From a checkpoint of a small mixture-of-experts model trained on Wikipedia.
Experts: 16 experts in each of 5 layers, 1 pick a token, a sigmoid router, a shared expert of 320 neurons.
Training: a variant of Adam for the experts, 7208 steps.
Below are experts of layer 7 (counted from 0) of a mixture-of-experts language model. Rows are named router (the router's row for the expert), gate (a neuron's input weights, with its number), up (a neuron's input weights, with its number) and show model dimensions 224-335. Each number is 500 + 25 x the weight over its row's rms, rounded and kept within 0 to 999. Numbers have three digits each.
Before each expert's rows: "comes after" lists some tokens at least twice as common just before its tokens as in all text. This comes from a sample of Wikipedia text that the model never trained on. Tokens count by the router's weight.

# expert 10
comes after: ".", "'", ". ", "of ", "K", "P"
router:528495506456491508498484462520486493537509482493502470510494451486458443479534480512499491504452471544489486523493542533506478531479522518508495485527531538525495484474511532497498481558508504530536521502490532486489477508491480536513467451521502491497518491479530514515523516483525495494516480492466541490503474489508473466492482465484
gate0:455424516478480477553500518488522515510492487547481498500485521516516495547557478475566492510497517528467532503492478436502493493488497471462519497594518476469489477525518513535482542471490517501455481523482478502511471474479542499514461492452515527482507489503508481538493519464505498494501511489488505532499471521516540495496523510539
up0:463452479489496481521522511504487525521508486503469524457519524515522502545486514511505502498532492515444518476484440421545520479507493511499469486527519514510505560506472496461484487444531452559476516494507519506491510464451503491553518538492492496494501450505540517535492545471540544499503500471498490500510506520516525514528528568469
gate1:532492512497513512507509488480482489524478516566502521495522489476475521486513476492541503494550535512498514472489544500499522511479485458462492532513493495506477479462493440539439513532498477462537501463482532515513506491535485539501467463480461460518466516479484496544525503479513523499494520453468543506488543512514547512500510542512
up1:488508531457477457475427474522494494534500482585485516498527502506496507502490525522551473485510518469507522502484537516517498532486446501464501498506509527511478528511517516515511478523537494494514502476487523463470519504492530479464488484458434493543535493505481514502505555505513519507510483510472505504529488482509488499516489493464
gate2:495507487479518503510504465501502490525526486495548510514521464509467526474521485492486504452488476525497506503532468523460499517529520490473489517459522482572494488530521500494514500490465501466491504520504496461517530488529530517502464507492477509512532529508544470472458558498526556498486547525530494474511511512516493464543475441521
up2:544488493506498541494514520526480516503499481505475518500507510476501522492535517530483497533506490518522471480481511500486437484494470495525545488457471503513503509491454485552473499476464516526497514558476527495508506506504504475484444481526481504505503478506501503495505491433479501507503489487482500536462529482491512509489485521505
gate3:489541483453519537479491493491469532501481520543478492493443436510508494518499486463486457499533447472481487502544485498500483486495551460505500507445501514506508513516534530502477532511508488533464508460534468498427496487505524533493515472510529508476529495506483495517517482507502516507526471487529492453529497477428540521463493492507
up3:530485474466550503508496499485500515488500546504478486501539523534479513498512522510537540506516467522465498503482520539532489474505517445529487440536547507505505516491535497490499507535542477511516506514484550446484503480468467534475509486509540527527470480479492509538546494533503531516513470538512520488508500501537418519521480493499
gate4:539468502480476509492500512512507535510477469464531496524510497471455452489423420519479539491487499509510493494504492461511528534507496513485480496496467516476492514512465432486482489508464508517449530465537530514508459477507527482465496483473480533499512469460499492469474462516441540510483496493515495501499478498488493538515503517490
up4:486558487462543483503463483505488493536506496493458497487512468530517529528509516499432499492490524475502491508532535535518507504505515491534544500478551498506500534528545513488530537517517490487507469439532555478491505515496521549565533488509480491479505500467466494504488457544551505512486477499502515495469527517524495539516494509474
gate5:542510539459449506512502497483496503521506493523504485511505492477467470521495528518502511479506490514512480502484545505521472535499478447501495526458551510491494483495533497476507496516464518439486488511491524499487498491548510503510528520508454463488497484494546473490491487509522508483526482501524509514510517496534473503491513482534
up5:501480514458511534453488503507449474496505498524501502474483487449487520540501499509484461526474518462496525511550518553499449505476520484492503509518539444529518467459490505494491520477452514535549462547452514531515492481498482596510517508485486467505458515507510511504521493483520485506515436491512535496511520507469486504514505483520
gate6:461523495495516512502517503502518507532479490502489550491510526479513502498481492489519516497508496451488500514481428496534495506504481479493484541486503462454506507521515523530505494486506509483522503477511504523462515538458536452514525492417511506490492500489506463546461542468468510467469514531494563527524467526492509524517510532467
up6:496492523504478531557510519509534528464475503445495474506516530515458513524476457514476461539498516515531532497472507470527494490494495502540483515483511515458511514487513514480477514498450507534502551471481507485496498479487490498520485460517514498474489512463495524508515494539496539538534493537516514491528493517494477493502514507475
gate7:470524449554500464467499526534470508504474480503503504533489538455477516534529527509521505451466535520474483488467516510504544505512480496490523516539536468542498467537539492516485480531497511522473452524528534520533521508481490517542472528517501517527496483486524524542488541489505504446551507508499518490517488492478499518531490520504
up7:513503501505466475523468500546519499491486482496484517506492553470460528507568509517493490487528568505496504485521525501507536493486496518548513536518513499537495486500497508493482502504541496526461494480510517550473492540518492511511478486520510503509473540500503519524484465505512521502543512541489483480497489504486474515480523492524
gate8:486470494522513530544496534535511526479523502509474505493529513507477507487500507523504481509518525504449502469495538509563477508516503477495451499528498498519484482520475507498505498547533506496527502527503522495507485498525490532460492538524510507492485483475511470512505567463479531552498501504532474524482477496505493535433492449498
up8:482529516460494506460498493478520514497483505509511480491488517534545505437502511488509473483521529498464512480500478467524466501518518462487537501445476510505496476514488495461531546490462504506478478456509452503516423496521561540479515485499509479534550533488510480517502484504537506531451482522479449499492479501464507513496498552483

# expert 7
comes after: ".", "- ", ")", "|", "==", "="
router:521492485477485489520480492547553488514527530519482499481518508485503464530508496489474566496489477529459483506462486509537498493504516462504479533539508491515462498536500498505467527482536533462477520435496521500464509478482499520524510474484466515504508472463465528530497533529538500521464495502522508474511515503471495481473468492533
gate0:521538484503473553495459526508521457538486519499460537507447513486483506524471528491481525492514531515467490480516458478479483484494525485495505530447490496491508473497531536475469461503500505515481495483534506478476483524504527506493512521492485516491529496492505500491506480484429502523451452501512517487497491476502496475505487488517
up0:487449461504456482472524499487505515485457524465493492530500479481500514486506532536525458521504526469496487517476495471455487488502494506476536500449500514494485514508520543493558484496500493532491441508488500468509501498512502520486505526482489523526516507496494499484478476450451502449527489490488540491512483501533490522508509473493
gate1:477484506500471490558544489502516458496494469504461526554484522515468488471533470463475437490522496492496466472491528496490484498492558486504474562446483478502464512473523508496444496493533489519481484496468462522469481485522507459507510536451513553477518471475520524474513523455500502480527486521542528462484494493488545526491499511520
up1:521513472487440512542493504516532504498519476512538500491516520466530495479484488483508480543479493514489523516476488446478439485498493490457486502536515462479502492480536454462480499522540536523502479519495492481498528501483490537465487462483503508482540525459518506538494493506506531483517503525533524443476509526506521472474483471499
gate2:536481537479485477538510499477489470504511503516528493452479470513506499500512542527517461477481456495529528455486493505506465539488488542524488472472499493538489490498529511475479476508512498474490500520510527503489515498482519482452512463515496486466533475547495506482481511502483501483468479523517450518480433522490539505519532499473
up2:465547485500502478511497507520489499431542463482507483479469457537504525492498504467511498493482558510506495473501481515522527478478491501506480515506488516525503484486520522544482495501499456522540486479479446511567488508516484564527526502500485512498474517518521503533490505485498518468516522428521502480464518473525481447518517496518
gate3:500505492465488466478494495522503499479532527520537550529459531506515539469525515483536512480467515489467502500540491465499517516493517480517492490520447518497487511511545479527471511522529469537515496458521473521516469498469502558499515477532512542477503506526474518538478482494501485478528503516515496502509504455551484523476554481486
up3:457495502493506528538487511477505474536495480475506478465535416537486482509479507509502521475477515509529516501508483527515531500525515471493481493495540500516505518501500533488520537483478498500484493489484457480491534513531489512509530460487475484543447505469532492452545516500537494475498495529507526482447503518484481470561495512487
gate4:517551485480518498482487496522480490477485541517485492496508483498492499511504505488435495490518503508546488460507464475533510508488512507551501478529526512489500528521506496453493496527489550484485500502477512506496479483532498474497497496496507527504504480506484510463553516521497542531524479493544510534537439505490509478492571506489
up4:475529507529479490538534484532532491497481506501497494511496477433522519535509503510471480468490514510434535483532451490490497509512497502531492500517526511484518511541522507522502506489538516530492475475529504496508508544477488501486471527474505531454515464463523505494446544548495484517497474479543513487495448514492504525487520509520
gate5:537497515533521496482475508502487505456518518508499502464498483542522518509523521509488531505481507517515488511499516562481456513518523460495490483531541529521474559516526463525419507512511511502460519476532573489500524481479469520497476492503494501526531515496494482512510515518515549508506492493547506508465513481504492501464481504487
up5:536526452497500499481504482453457493497466489511489518485511482537527527489482521485497473509493497557491504492462501515507532501486501513493549500521494505517527488496488509517518520485482469452522530481518505460533479478497485478482517450487483504495513516479527449494502475527514469484534462508544501493500505468499472495507499506511
gate6:522500492482496517523549519518517504495522487494541548503521522480499480533545532527532514455464513507551477514523526487476497474494469530475467526517511474490484511527473508499514489504479523494546470540501524500559493554497508444508481522512460506533521483454496545509491523490488497492505526529503472545495485499510510508474508470493
up6:517521491517504528496503540542504512510513509515488495486485462528528514490490520536500456506475524516508525498481483484537546470494508487498487497508545471452502510497533500523537496525477518497500494459509502518511504522531473545506467508491517498446486490490525477488496491490511490461493482512495468529503495525515507531506527423516
gate7:447534507517535475523542533505489461545515501469540526510446504496513489468513542451534500472454496525512478514530518523492508487487490498486533506492487491500487495490506504488529485518527525514495504479507526488534476472468488505494483479492445514519463517469521485511540475494499507478484516509496491531491502499493489488509493491549
up7:467496514501492458495537510545501491518547476458525498515510490491504488485493476494531476454518529462507468523499513532487505519512552532511455526474545493496507515521503519518486514484533512475513488502484477467484506484487423510500492493514535550485460488516476434532499504507486557546502514549519512531526496474477490536475479516549
gate8:476526509482505494510490501457454517509491474524490480477478513513485526457493459541508499512520480514493508494518491444507477521504490512547446498501486503518509462459504501506516526515459505491517539530480472504473480534523511487445526502539492504489507531506512514481499458540523484517497480497480517497506526484522499481491500468522
up8:451487554510517508541504519505518499482540562488511490488490492499477518499462451507491475516450517514525504480502502522502518489496511464509499514530462548482501517463513516480506473533494506506487517489501496507519512529464520488494468469500469502499489505478481505533456494489484516486506471526510503511502533510483539480504495419486

# expert 2
comes after: "C", "R", "D", "B", "H", "N"
router:502467449490491469526487490503495523522493478496494470492496540470492491503488466478468507524509496522477460516490527580481508481469494473519540553528520491516459526468474503527493476542486478481535496512525489518486492466532498490517477509538467461526518521533503450510475507468488479525513503480485498474485495472492514477493510491548
gate0:516496520479471469488497515495492522531529448482498492516500511488496521502493505520497534467491473514444495473504533489484524501480435518526449458526513481497519476494516515490506547543494481517508486513497486528496432459480515509555477431502515485480464487515537532474504492429523517510491499464503540485479448506482465515501477476514
up0:497481486517495461540509492487495532498502451484492499520495508516502519509466519491481548467480503499496503505514512519507494530474468513519580489465484501502516505503530488465489506545502512532484515506508505524524460517522526526517536487510506516476517533502462507533507468473485503483505447497517502510467493516468492461449527502486
gate1:532506519478462523491509588528501499516480488517480530477544495510520517515472499495550496489485453487503483569506485506563560524457507507480482502495525492474502481528496507495530492470492487505510517471510511480530504494421536492499530511446544496527476484471498518496503544498489496471515471450496543512501505493492472482487460503534
up1:476437526510473492487530499465530532515498521517489481508537482550474485488467527552483493503490546503490490470535484480506507506509479505573488511491527522488517512496542497504510521526490511525488484518561499488519554463499469510480497516534456483501530493502509505465478487510493529500528460493507472493491552485505492523490571470507
gate2:537487503497549476522538483537521484489500474498518542489499491511452466495498481500457505486480530472538511493495526514529530550487517468517483492478469511512448502499474431505501487517492537522487513497540493498469504511480482481490526502524520493428525505503546503536458497481567526479527530496542521508473488475486514519487463502504
up2:517450506499496540502537508549505524485513523483475464470519499454493500485540462481522493505484476478497501525480461505523470460458489532515459519558504498497524502516542499552533441511457557508502506498514535502493519549516502486481515511512470454441516541507501515464479479526479554511522520479442517499507491542489476515507531495498
gate3:523513518484522509514472455478489529509458489536484455483498484510469445457525503497471530475492507485473494478495465486478530477464529477475530484512435517485510503531528494527511460528493468477515485505498503507485463464487474471493466442514493533455498498504530494497482521505502505461480504501518509525474454547489527457507518481499
up3:472499493495465516485488483496502519426462499466512480498499488531460501487502510536454478485519473526459536521498516503545486509536484497508483464527508489479471481483460499490536529473522527473522530499487517520516540526490447491516464499489518537476518535485485467531486507544541497511520483522495502528568509483479527539505499491530
gate4:513474446526515487500457495484506462483482478514503499441510475480525479468508458500492574567502498501449501475505479487461488510461482493514489471492492508485527518460519507508505496549525471478476475531469486503504503508517539535490534512522493462521516446501510526517536459480476492509447499451509536496486498501509474476498549492484
up4:521463492477495467484514486503478494515514529518521489509526455533530529523510496520542535498517469491475476483503480487475516477498528513472525454511492528500472504500522514523509534465462529498539510446487515454484505533484517503512514472486493490486449521527526456482496522519522462558503495516522522510524509505509548472506470539492
gate5:480496477543444521488509510542507484449491489510459501506500466519536525506475551512494512524490510488536504541490476497490500511479539495533457500516504480491502521474545528559478513478536509468556521496537511518481499493490533512481573497450556473506487516490445529516473492515536500502483490492464495488455521535490521517475533494505
up5:496500462489473468492485511485522479491469472534528467459500490510490475541499506467492492467473513553502528476533481509475483482490511497485520527460508527508509524525541438530522454491531495499478515517516484490510489498494520494513550496500456547520499533516465500489457451490425501552521468471542468487503518479482522539489468463495
gate6:504501514475494482563486527533545481515559548534499539477515483489486469522475494511499465481492500528501506489503491486490488573468533554492508545490527478480471541483513484522519512477487532522486502480501526515492519497505523498532487482528515482509487485470522456541518572495467483506528490487502500483525484499486466564496499486493
up6:501477479523493494467497465528478507480510530473499495494471525459475489466490476484499516477474519482491519506567537501489484494479484467499559476514514509510493495503507494473466489488538477486514505478505523522488505497546493531516488514499488484464489527520447487493490495480496530492531517503509496541470524485494510467479516541529
gate7:510538519490509513518488494514524562512523459514498495514504465506493508498490522511482521490490467479472487506523508470472537524480506508495498504517506494487467518469501526525538516506487493486477506529491503516485493468487535488523428452534523509515526470540497512502466539592528519518532519506502487521496507519502516501468542453502
up7:503532491511480502525506517487505489517502526552473517508477516498465473499526503513512504492504506508558507490488523511515507530464484510511490501486476519480472495513506502476494516471522452481533537472472502496507458537553514492474495458474471501472498485478516513469511480476522469520499519512518439503493496539494489492507523526531
gate8:518499448558480484530521484524517488540564481522507516491529518496516454507492541465493536493495530481498485500513540515461502487512510516492499529496442478486501527453523474474459485470482480480540526541493531502512505491513535501505505497564523491495571484520518486496482539486445502546498488526523463517481521505541533515461493510541
up8:516497506496470515516516487477524469487519441537464511503490484444459502500499527535500531509464524516487465499500494497506501488434515497499483473510470469533467518505509512527495457524509504512505472483428459491514523515493496493476550529507505470540514467477484503463514542459516537501512488512520493544475465511478534463512513487505

# expert 12
comes after: "| ", "(", "in ", "\n\n", "; ", "for "
router:506513479474482463507542513518509486496513501466485475536485478527512492496488455497512488460479511529512466498508492520465483514406541450483533508512491471512432519480538486495484451502521499485504504432533509517497465514497508492486487516484464518522501529538474479514535511486469528502506483508553486527465496476491520517467493539542
gate0:496469485541487465492551538553533476513535488492475506504514494506525467517499502487483491521500489475482524490488476503513527473475472512496508520473477459487495559505505451468487542489536490484459517528509480518486516505483509529503496522472474478487510475542501496465468501506476459492482472479495479511538487559464488511520512563497
up0:559532464531464523533493522488485486499502539480536481504477510505510530498528484523463512474537518498518522480485520492498510478498539494491524539490487483478499524483528488531487545522485475500477526507474499490489521511496484467494490539490487448490521519518521508514544497501499522516486518498518507476514513494454512476493562476476
gate1:505465512499513483505506522517509498556536523554469504468512488517496489508540459503512492485535439547454462536517519465500484509478486513493525494501508469489487502473452524478483503510469503531470453509496509516513445474525488503519500482483542508511462519490526489464510473485499502490531470499508545492488492449526523539479530537492
up1:506497482532506505459501481531501469491556491497493517484495434514539519470503497502524482498499465563454472535503486544458500510479449489504483499477465523533498533479532486524515516535493482456492488517501527458522467466512481502467483515457529522523502501484492502490479495526492498488491480499470508475476497473455487507537488497520
gate2:487486497473473496503482441538478538485485535495497450516494487517473449470502483504458477488499532521507483461515530513492536517511499511541480494519475524533497554524526534488473492536491436521466491520474531487505523495477493499501508484521504498523510497524496416470479499504511500527510514513501529541503505463475526485500520479529
up2:515505482514518476504497515497536523501502489485495471469489521507526498462505466498525481496512489466484486538463502497489489471505494487488487487459478500514530477503497523470556499467497477509520512506486494558527441478527513515523455506488540525512482459512542526496545523515505505454479480569521514465543501481527482490570521518504
gate3:514506484489469489468513529535500518508546533477460512517516511544480476495453492508505534495507503512461493479505520492490510471468486492487503490461522488494499562479541518480494497473490484497466532479485492487509492482507461530508465504543522517517533547510493486496551463447518499510494456484490536548472522519468512508508538503502
up3:503482499517519479487457483506511467442435524497520481506497501494492483535480462501469477502493534477543504476497486494514534512509512513490526529492479533501505457496485495487537472526445496505522491502481536515469500496528471514497499510525480472463526478430496534519489493554486534550514494509487514512469568506509478534521453542494
gate4:515481523470473488455459525460488536532456469505488507477522482501547490484487531521467522515459546511525498499528528471471458541503513464514430486527503492500510497525502485486492477499499460475437534535495520479501515486499475536479540476475523510508517476502470520514541509457514496549450494468482495480580500517531497484469504466474
up4:483476482513484507534498494529534508471536487524471461527515490487477547520520471463533476494516500505517426472462447514478490474488514510487497501492535457480483513505484478511462531454507516494508521520509492482539449492465525484537484558519509469499503505519517513497493507470517478492504539500515501505493543490512534495495480518491
gate5:523487474508471493547534509468530456500545536495517485455453435513511491454511505558500499453486501513528520492507503476509514484469549496482475502475504510508469553477537498468492501492461513517520507525484524459477532460468473469483513493518443480513504484507492518502507485492495510487514507502484523520499502501468467497548486494518
up5:501489464476517501494519509518479567512492527516488540478506516479484490518467531459503531502502486464487459468496479487482534492464513518504506453532498488511506482546489488487496550503481491510493538512477523485554444499508474519552520492534477560514559492487499486527529503500520458500489524467502510466497468490480482513523496512523
gate6:473528457532515504493532486504481483502513528535512501464506480486497532485511495485556523524530518533456522490459510523455471501513491497455522487489520520471472485507533518474485497481525482471511512517457542466490430471517478497486493506471520519490512524511480480552487555504540515487517532499485482495529530521488541487494483479506
up6:507479556510478500487471522489510473493527470488496503499510478482500512491469454515470538495508485512480553522511510511486498495500524443478483554534484451485511535480487472546556522498501496509475495504444529495477516518504491498506505523494479533484462505523509471485534509447541494464488459463469495497524531517489490511509492532499
gate7:496491489524476502498525516498507514509466513508510472474486505519528469499473466499507494495474487481470491515496483514546469542467500450532469506538515506457482507450479487534527561513518522448503502504489510441472486457513467507528538497519515509493513466519490477478526487500528543487541493482501509495480544507471498524504510508516
up7:532503517487502495520461466482501478487497521511496501547496507512489497534555481515448542504482542513537538485505470455488473502515477507488468498480464560529501465501485522503496473492523497524528482449512513469495549512520536510487485491525503524445460519453497471510506479517527517448496513524547479479523486510520467515491521506483
gate8:465475501528464468478515496477502489490496442530514512481519483488525478507467512545489515490500510484465487496506488467475482518495490525520483551520523499540450542509477511484506434479524503503533532522507550498491532527513472545411482514503534512485496482483480499471473512473480497454468477495517456468518474531498476515503468498459
up8:504542523462455534480484484516483541476491480459479485483501478516521499519464521541505520510519530462499486509493502496526476469503481475502485498485478481522465509508485542556475464475538535506516505517547496494528507520532510511465546537484518458460507518469428494493488463515494527472476537524495516499501507502487492490488484477476

# expert 13
comes after: "\n", "\n\n", "Y", " ", "g", "Sh"
router:492506476474460501492524490531530502498532493527496493516507461526474469508532502493528481501493501533473475516415537490477510560506513468498528523494498489554455494506481507496503469576491519542473530477508553512470504470484517544480461448544471524507508481520535513516497536534537512496502467472519488508507515484524511454506473501512
gate0:466483533461489498526514470519506474511487511485471505506466509504442498559499486526471502445485510465517456510499514500508533514472460512549530511542563458482482509482480529552464440515498516525518497482536555600501530525437501496516501499520522506536481464528487482509435476476476468487499463496467496523495535553538522505457494523547
up0:508488466489512472489482491505463515518502479504509518513512502502527507540492425485487496475482480455520522478549476484501510480503498479484501545538529476520509474504520471528516474495499468508498515562535475527500502484500498517549543534476534573536517507535453457512525499486483549508504497475517543515484501495488515485478511489528
gate1:511507500515535474533503491508529463531503529493494518499458482547493473511487486460506488485473482517460494472497522499496480495482508502493501484520513532496473478497500536531474512521538493515514523492526507492501518506487462505516555511524485504499516523501523492470516518517516501491487530481484544497463490523517481504474504520533
up1:497500483510479506550475527533521542504463494543512431488502511473548504486511517523501546514493564527483505524481486497532513497502473495501477504472496486498496560495476461503510469481491481522520489514499528489543526501522489511498471510474486501494518477539510511481519501468514501510491495543551476542535526542497511537519514502480
gate2:502465515511472501502472505499491504552515554466479493465544461529503525506509491528514527465500524526528500511516467571492479533511512509522483476499501493477498571495525486464552534561517487510492541484478465521490472535505476524503493502511515462485439485486503527456462512518496483501502508530530502522508446515491434500524503523500
up2:533486550483526478544475521517505503474492499486487480530525499493467523519505514486556498485488479490481515460494499511495527494483481500572478497529482532488496467533454458469524494467452498501501517494480565461516514471536482515495514525487501466490509492498477504555509508462510516508533474524543500540468522524509464491492541504528
gate3:490488518508532491526491500500520501534536535499480512467495498503482525506498450505501516493525515495481463480535516466506538544490473538468513486509515491476503541494547519504529515508505510437534463489489535552476469484484537479536500484521547470553530421520467484500487529482496459498471507483516489536464499505536507513517558544485
up3:477510481511476492532492493524464546498504515555489445503476504471489504444541566538533500510521481514491535453509527511465514493496508490495485529505479495493489541533479534467533477530495446506493515499543487454511510521492489487477495545475514475514494520536474487541520521529478484533514475539512534509509510502516467508494497501498
gate4:509562491529495492489493504509470534506527533506471501495532504494484483476482527492508505467506500481507493493536536500442484543491499543486526476505492553473479514515486527473519498554532476511514498504510548485505508517543538494500478506516514497522533470494538489490508557514469458499495500517517524532520475510515496487460487477480
up4:453471460504512500507488471559509522504502496496541491504485513532517500518519517500521499541505491529485541496472506499486483495517511469500498506477479464545507492493514476507529507489481538457464514526532473487509431499500417503525506531505526475479478478473457490505501524504500513482506517519503506472476503490482523520516517511532
gate5:476505519483523499541533472530539490508487520512524501513454519527512509522491510470500496442500443492468440481484519479459491492525486520543489515508522491491510475493494501499482474506508461513485534546552518482464478498517546499472500451523509517526505536467480463533491523468466490510518536452521506523483499506537487499473539493549
up5:530470509501500468538482534508495481488492508500510531533570537488487508458489445508507492508443558507513535442513504507494495499485471548533496515501489525480508510488486486502544495524478491476489506509492527483520452480518502473455459512498525480498468484467531535520470487519507491533517469476520502500478495502501536503492463505494
gate6:524504478519510528491471519498467496558504536522513451491495482500529478502523515490508518509501467510523475549490499514496508547481505482467511531434485492495498529470466493485451505498516488535478501485498494452494492522502473518534522504490486517541477484524506496445493522502490499510550546500472495522494502497457461515482487519490
up6:469474524464533458554496535492522480514495461528496541529488510519483498491499519507469502494499540498508510554463519478482504459478457503500490511527483484512484490524511485520493481449476502485560501482477482524482554516557482489497483513443486458505458483524511527513517512479467490470471490483479498481527494511522548513489492450481
gate7:518459507555475495500526541490507474529478474476488466503515523476490495488486528479494521547515529460515471502462490530503490493507483533439493503481504511487485504510503444517480500499546486512499529502475491506507464521523524520510505522537490453539488481494488540496553490487531536510550514486484505446467557531555484532489526475514
up7:474482513566461506525524462461479470464493530465478493504498498524537464460511498506494537462521504482515520519515449519488473485483521478497516484481486477545513499539530473480549517490547527508492558507490506531499489500495552510479452511536528467509518506523465521490514495487470482490487524492463538532524492531504443514535520516503
gate8:445465499506508519516525446499503485498488504552511469499528492478491478533498476508551442497513457487506479497501488514472526523474490482455531487529484517497491551493493543531526481504476510478491473472470481497510456505528539514486458532506478534499488520457452474517527482471409489497521487488523503504446524507471468541492498518506
up8:464529494477479505518524531523473540490501488507493585508503455453486539508491462480450518507508538495457525462507491505463487468503508502516530514536520490517514463505519516467524448449542491494496492509519512485475500448494475505458511491496496480499483520482503497516500513522503492518456428556490516461536496451492515467526533487543

# expert 8
comes after: "was ", ", ", "is ", "as ", "It ", "it "
router:524515493496490477495540478538523496494475511540510480503470506509462464533513503513488495541489490519492463542447540486506506494436523456505532514520478462531500490501484493477486466513489474472463487502497501485511463499497474483468467505516495481488488452519543495520495483515465514537508442472492525501456470491467516466471524484505
gate0:484429510505527479468532541516480548524491514475509435492486517537502472539545538552468531509452502490502488452505498456470493521482492499548446467514473488473475497492481485483467544543500437498485480495528484490477466518467452516507494476494463516474515478463501532496519526496538507489524542473527511434524489534490540493503493501506
up0:517486523513466521512531485503463505473504547495510472496471498497491476559531491531470497507453455463472499460468496464512454539521471477550467527524482502465504471472499520492479496545541423490514503499486486497510492538457457447510533492517479525470458502490533536521493483534486488516534498479520526456539449509502520531487507507500
gate1:465462526521474502496476493522498486488526525484521463524473489471471523497491527481530471482479537497501485477495491523494486542462479502499546574518513513437492530454514495501521503540542488495486512491490507505491479499543500490481552499465490520550507509468514503512501491487493491499525522473483487446557510505527527478472500528534
up1:508499500490519484419498498524513521485496466499477479503481463539498494499502483468513498516473501440513521508481528498514470511483511499474513510531511457459504496497492498454485530538516511506527484497499504518554527538496505513473488508445518519498552488477533459494462544494474533467517505536472465528501510510471518479506537501533
gate2:503454489467448488485504528501525529465476438527474518444433500472464490495554509535502473471473504510511501522476490449529510497496485506544482509464566512496487479501483477484474469502494524467528485479535513487438609503460475491469489498487477506484487456480471489496485481507465498458497481512493508482544482511495497501494490511475
up2:492550502487478433522527505476476497502519493544540510516484484475497468546497458506453474503536483509483483491489542508471504500502489510519536473521455505468494463479504520496459505498509523537514512473519504511430536504466506495545481464461522504470494518464507530507515480496497510434505470494492461498509465490524456513476471518474
gate3:490499496496503513504523508540481518508534512497491564491471512492463479541498483559493535477473446541492468516512489498464459464518497508518491516565483499476497504465497526498437500552501504515529503468522522480537485493461544486504496494490460544499486487500532543516501477499477511478498496495480502491497487508534501491503488492464
up3:467521500503455506516541483492498490503510507476488525472510511509476515511522517526477552468480433477500466495504497468458434509539498501495502530506475501503513504468492543482477521549510465465497493484505500463540497550466518457496489519516492516478460516521545488488488476529484520511523507496505510515465531543539522511518524505495
gate4:496535479494451523500546545508478509506468522469465493531477454478489455501491501467492531538504502547498515519497487512519491520481459490518494496523508496477500520499481492501524527527530511540521503487507492525524502510508497468514466521487489501497487505530467526501525508495533513491504484502514515530494487449491495525483511465515
up4:542526529512446463521525506502499519516525508501472524517503490517466496519522490508537505484436483491501520476496464544488528487466506490507524504504484436510508509495536519544497503500525469503493501482508491487501470515491498490474490503500475482531532475540462500490496490550563503513525487551481498490483459477480515530530524502506
gate5:483517506536488508508508485498512480510513517498484503508553515505469503506491489543502514501504530480499504523503431477498569487501508521513495490478504528527482529478471484547473471505511487575477495500545518550488524517478508503487525473516540485536495515527525477465512494466487477515463459518548470526515487502516486533497469516480
up5:475576556516475534529482472498519545504485503503516463529494517531499494543496502512456501431490520459519513480474496520501482499492508512505544522547538504532507514506526528533507503513488491486475532482498503513548529510495500505519502486521522536471500491504488477506482492490481522477527496509477509516562448523511540515530514521480
gate6:518506462515512494548501550480473491520439520490522539487483509486492487501512507490530496483523444489453482512506493492471464480503467492523472536491526472486508497459474503495441480538499463508505482480496508494526515479512514475505491527510492480490517494522536486520525481467478533518517469492541503446521472557531482464542506488503
up6:476459470477478476524457482477505476489502506504552506451477480482500448520462469501474467519524550502482507517482480520510485495510500504474460497485472501502497486519559484487577542485525506484510506538525445511443512492475463488480526495522466484497533531495464518445486488513531465500480503491456494505512518514514467501512506515462
gate7:493495442526526490514480496529484477516511378520511532480502486466493536523471493485484515467503493500493481526494506506467419509501466497489492467508510501521508481470476512478466458445511511449580449494504483496553468514474479476486485532463434478526464527496503533486479478491487521496503483466503479506448506495526514506476511500483
up7:516519458499451527532502456480523485503475521538510571529504561537469502526471522523512550438512483509516415516510495481490446491516540501469501523491516458484496504450491502473500523548511521505541517500497519496484478536454512484515454510475466500548506492517524487527490502517486501470480523506517471485520505508532496510547503505519
gate8:500499520480452555555495491491495524520493488459485470485538499470526481526464455520497483554467508489511494486501503503495531512464458498478499476460509563512482488473468524553498463500532478503507494498490466481488484510515500476498536462484459535511484543504487465506503505491468490494490514515487513457450495455504522530480489500534
up8:508503529543493503494542449531494483511494472477500485468448486482548496555477472465497487524497489521497506535477473447497474489493478447485487524527487479496493471482470526533461464476538529470511518505493507442510488495489477505463517480457448520505502512540470493486473469504460487495477512508489492520492468509461508513509524483500